From a checkpoint of a small mixture-of-experts model trained on Wikipedia: a variant of SOAP for the experts.
Below are experts of layer 7 (counted from 0) of a mixture-of-experts language model. Rows are named down (a neuron's output weights, with its number) and show model dimensions 0-127. Each number is 200 + 30 x the weight over its row's rms, rounded and kept within 0 to 999.
Before each expert's rows: a language model's description of what the expert responds to. This comes from a sample of Wikipedia text that the model never trained on.

# expert 30
Pronouns and relative words opening a clause before its verb, e.g. he, it, they, which, who, that.
down0,199,231,182,175,190,142,200,246,136,216,265,193,237,162,161,231,172,251,215,172,157,244,186,226,231,258,208,181,208,170,192,203,241,177,181,202,214,222,245,134,163,216,196,195,233,210,235,192,191,221,199,190,187,226,205,172,191,166,195,189,235,254,211,216,165,177,226,173,182,174,170,145,180,161,169,252,185,227,233,174,215,226,145,173,185,167,234,197,219,216,214,119,191,192,163,218,208,166,229,145,189,174,182,206,234,238,181,210,151,173,236,194,209,224,163,174,188,184,198,160,192,255,218,161,205,211,187,171
down1,218,230,226,197,225,228,171,249,231,110,184,132,186,184,132,163,197,216,229,210,234,198,242,193,239,183,214,190,174,231,218,206,252,206,216,204,194,186,175,231,138,228,227,188,168,235,188,147,213,139,240,198,177,212,171,181,210,224,142,211,222,180,201,173,226,186,185,187,205,192,267,308,190,197,183,210,199,186,199,183,224,189,130,157,231,181,221,199,172,240,184,212,189,183,199,195,174,208,195,215,199,172,215,261,204,237,195,220,180,162,214,201,140,190,175,216,209,198,184,174,199,192,158,231,212,185,228,164
down2,246,190,223,124,132,235,132,166,175,194,204,206,212,281,230,215,202,214,208,256,211,198,263,206,181,223,145,182,164,205,215,191,184,220,176,189,221,205,201,196,175,182,193,211,202,233,195,199,205,180,251,179,190,134,178,189,183,151,193,234,177,228,210,155,154,139,241,191,191,204,223,179,223,185,199,175,197,159,191,176,178,224,192,226,218,197,165,225,191,177,227,265,220,204,207,207,167,181,218,213,264,218,154,201,166,170,203,243,143,195,185,200,200,254,204,250,189,184,248,225,229,219,209,170,258,178,200,182

# expert 19
Sentence-ending periods fused to word endings, such as es. and 1915., heading equals signs, and comp/dep/exp word starts like superc-omp-uter.
down0,191,212,185,214,225,151,203,221,208,243,210,216,211,224,226,243,206,204,224,224,197,213,208,170,235,149,175,235,184,245,212,209,228,224,178,181,221,219,209,206,223,129,153,166,104,206,181,188,239,233,189,175,202,192,208,238,210,231,209,160,222,201,204,173,284,220,202,163,214,206,209,116,158,184,182,237,215,225,172,198,148,208,252,227,207,203,271,148,160,183,157,164,254,162,195,204,174,190,196,211,199,193,225,213,228,179,185,237,234,224,141,180,203,195,189,199,160,248,213,225,198,212,204,157,165,189,219,181
down1,170,204,181,125,260,237,210,132,234,153,188,163,171,203,239,208,196,189,194,247,186,257,105,183,206,208,215,217,212,166,204,212,192,189,226,197,176,177,178,214,212,248,202,204,179,180,161,206,171,163,229,232,180,152,229,185,186,190,155,186,146,170,169,195,197,239,134,181,211,172,210,216,193,197,239,152,198,236,187,171,246,183,195,253,171,192,218,185,246,189,130,183,193,230,198,216,184,199,217,233,224,139,201,191,248,202,179,182,183,224,217,181,220,246,234,155,246,203,204,204,194,203,206,159,185,173,225,180
down2,220,192,179,164,188,180,198,174,178,209,218,179,217,194,240,232,136,225,215,235,214,205,142,175,167,221,168,157,200,219,149,154,227,188,202,245,168,206,222,251,202,239,154,233,199,198,195,167,178,202,223,195,129,212,164,256,225,163,210,209,239,247,170,155,256,200,155,169,153,176,146,193,231,213,181,230,179,162,208,210,213,217,200,139,191,249,224,262,200,179,229,176,176,189,205,164,209,201,207,204,206,206,178,170,205,146,178,144,205,205,191,188,199,195,162,187,217,191,263,233,143,254,186,218,192,210,237,211

# expert 24
Newlines that end a paragraph before headings or new sections, plus ab, Ab, Mc, opening quotes and dashes.
down2,195,220,190,217,215,238,181,161,206,202,160,225,260,220,214,230,234,167,206,128,218,228,193,229,256,196,223,226,228,178,225,259,137,193,238,218,202,181,191,227,173,199,242,194,223,242,238,242,206,201,191,173,210,231,191,264,217,193,208,194,246,211,202,237,185,207,205,202,200,196,181,159,226,222,200,204,245,180,210,197,173,181,242,190,189,170,208,178,182,199,284,211,203,175,209,139,172,308,137,183,169,224,227,217,169,184,202,222,198,233,200,159,202,234,246,192,165,227,187,147,227,222,227,194,209,207,205,152
down3,222,126,205,158,184,218,219,216,241,154,214,184,189,233,207,159,191,210,206,204,203,159,191,215,215,230,181,222,166,189,197,208,109,151,161,152,152,159,169,233,185,188,176,237,214,209,183,245,261,147,220,256,241,159,218,227,167,185,211,164,249,175,169,226,170,217,258,235,205,200,204,197,180,212,214,200,177,157,209,209,200,220,179,148,218,179,160,213,200,187,159,257,213,176,157,138,240,218,234,197,167,176,196,191,211,217,139,185,199,248,177,201,216,197,191,161,161,207,177,200,182,214,178,221,221,205,160,206
down4,178,154,144,230,240,199,191,203,208,204,181,169,208,181,198,171,220,252,120,191,220,171,251,170,185,240,204,208,170,180,251,228,126,172,228,216,205,251,192,221,234,159,200,200,226,240,176,171,207,225,179,211,225,194,167,178,207,230,205,245,214,178,201,202,281,224,158,185,193,162,259,169,141,235,199,247,224,237,177,180,193,195,205,205,181,183,188,204,190,184,176,158,186,209,180,169,225,167,157,177,161,159,202,144,192,183,204,190,229,162,175,291,186,211,199,178,213,238,147,198,178,224,190,205,216,197,212,201

# expert 14
Middle initials like J., A., and name-starting pieces like Ed, Fred, von, Jan, often in German or European names.
down0,224,222,266,153,176,212,216,197,182,173,193,201,237,264,191,223,176,251,198,162,217,123,167,199,227,218,174,213,190,190,169,224,250,178,213,243,198,237,203,227,128,193,231,191,175,225,154,189,189,222,144,189,216,162,201,174,208,179,144,243,166,207,186,181,271,185,156,176,194,197,256,178,203,231,140,224,254,221,213,170,194,209,229,200,174,206,172,206,129,204,216,203,160,154,201,187,191,196,189,202,157,177,193,177,211,210,178,232,198,192,233,176,222,219,122,191,211,167,201,202,192,197,208,255,216,233,232,177
down1,191,238,151,211,230,202,134,201,171,250,177,170,183,169,225,193,245,228,183,208,156,230,262,229,200,197,219,254,189,205,141,151,232,205,176,185,197,238,209,189,192,142,205,205,214,185,232,195,180,202,231,163,152,196,214,175,187,162,207,201,147,168,192,202,221,240,104,218,182,237,134,166,193,174,236,195,197,207,199,183,212,201,217,230,268,233,148,177,241,175,242,181,251,199,213,172,172,190,215,229,190,217,212,234,200,191,162,172,195,193,181,184,218,258,235,204,248,171,236,182,156,204,216,188,209,181,170,212
down2,230,182,224,201,144,265,167,149,155,222,271,170,227,159,161,195,205,170,210,198,249,151,204,227,194,151,204,188,181,196,194,218,252,181,198,166,160,214,265,166,162,166,232,213,181,220,165,225,180,205,213,185,183,226,141,241,198,194,214,159,157,210,184,227,196,145,150,178,186,224,205,215,214,165,249,208,181,202,212,223,236,151,234,178,185,199,201,192,224,175,189,169,197,230,193,183,147,196,207,179,162,197,233,209,228,183,280,179,204,187,202,170,186,201,237,172,259,154,194,199,237,199,197,153,195,229,156,199

# expert 36
Noun-ending pieces completing a word, such as -ation, -ure, -ity, -ance, -se, -ade, e.g. Es-se-x, Tr-ade, def-ense, en-ergy.
down0,158,246,222,191,231,160,184,228,195,172,202,206,166,134,248,165,188,163,223,242,171,173,197,178,210,223,206,207,191,201,213,161,246,164,197,251,235,171,163,229,191,227,216,226,153,201,261,215,207,132,207,144,191,182,190,158,217,225,180,180,172,194,228,150,160,214,174,214,182,176,174,178,148,147,161,182,140,221,222,193,205,205,245,213,230,152,158,212,200,216,235,184,225,205,205,153,199,157,255,214,216,215,201,237,224,187,164,214,156,231,237,177,219,248,194,193,199,173,202,221,176,179,225,216,123,191,193,213
down1,230,170,153,150,180,227,175,145,211,143,170,229,221,206,186,185,241,174,207,220,240,232,166,195,155,210,168,204,165,239,216,215,164,232,174,217,185,194,198,241,219,250,141,182,189,237,164,196,224,215,192,216,184,204,177,137,176,204,194,184,200,238,207,189,199,218,197,220,163,145,185,301,222,211,245,241,173,256,178,157,251,152,224,211,206,211,204,171,187,200,153,187,237,158,228,183,229,239,180,209,207,186,191,185,236,192,166,156,199,232,220,225,172,209,177,240,205,186,215,243,259,253,223,196,217,185,189,209
down2,146,172,236,264,214,233,183,213,202,193,193,226,154,173,171,171,195,147,238,196,199,231,202,224,247,218,194,176,222,241,219,128,214,226,242,218,180,201,193,256,221,265,173,188,207,156,177,181,228,163,204,229,194,236,198,178,232,180,202,206,172,203,191,175,242,205,228,212,218,194,259,262,154,185,204,130,217,227,171,149,253,180,212,157,172,213,225,198,191,188,254,220,187,162,252,126,224,166,237,180,192,208,203,216,223,190,204,212,212,209,206,202,195,232,161,167,201,204,200,168,175,200,258,223,216,253,204,213

# expert 34
Main or auxiliary verbs was, is, were, has, been right after a subject, especially in defining sentences like "It is a".
down0,228,159,208,209,203,165,232,165,169,204,240,221,227,157,188,195,247,229,201,206,225,201,135,237,234,128,199,185,186,144,184,241,194,163,201,153,200,142,158,187,230,244,180,147,233,177,182,186,160,203,213,184,172,195,257,164,142,197,189,162,171,171,205,184,216,205,210,216,187,210,187,209,216,161,231,147,214,166,209,250,149,208,212,233,181,200,184,167,168,158,233,158,184,143,232,198,240,187,173,266,198,192,212,208,195,150,261,183,238,255,187,203,195,201,205,244,220,184,196,160,180,220,201,199,169,193,212,204
down1,159,187,179,196,171,177,274,237,180,190,230,161,137,164,227,256,173,221,230,191,169,259,212,183,192,193,245,192,201,159,223,224,258,224,203,201,178,181,216,173,197,207,225,246,226,213,213,168,222,225,200,178,206,200,189,176,210,215,182,278,245,198,250,228,160,142,146,184,226,184,160,248,132,225,218,216,211,197,180,186,226,192,162,268,201,165,225,215,150,205,189,167,235,223,147,221,180,181,160,211,269,211,191,213,178,191,187,190,165,229,214,230,215,215,163,183,196,226,238,207,171,181,197,214,217,196,223,181
down2,248,173,179,192,155,202,209,208,179,197,192,240,241,186,236,220,204,196,135,170,213,171,182,225,176,156,160,210,177,220,182,177,218,248,186,228,186,196,236,167,174,189,209,171,198,178,178,191,181,154,143,204,181,212,210,234,238,221,227,202,203,136,177,206,235,157,215,206,113,203,245,177,191,202,251,195,247,247,182,233,216,196,204,177,175,154,181,236,196,137,197,195,167,263,236,195,203,198,225,267,179,194,208,185,202,234,181,198,168,209,195,223,187,245,191,154,228,258,156,181,187,255,260,213,207,163,213,169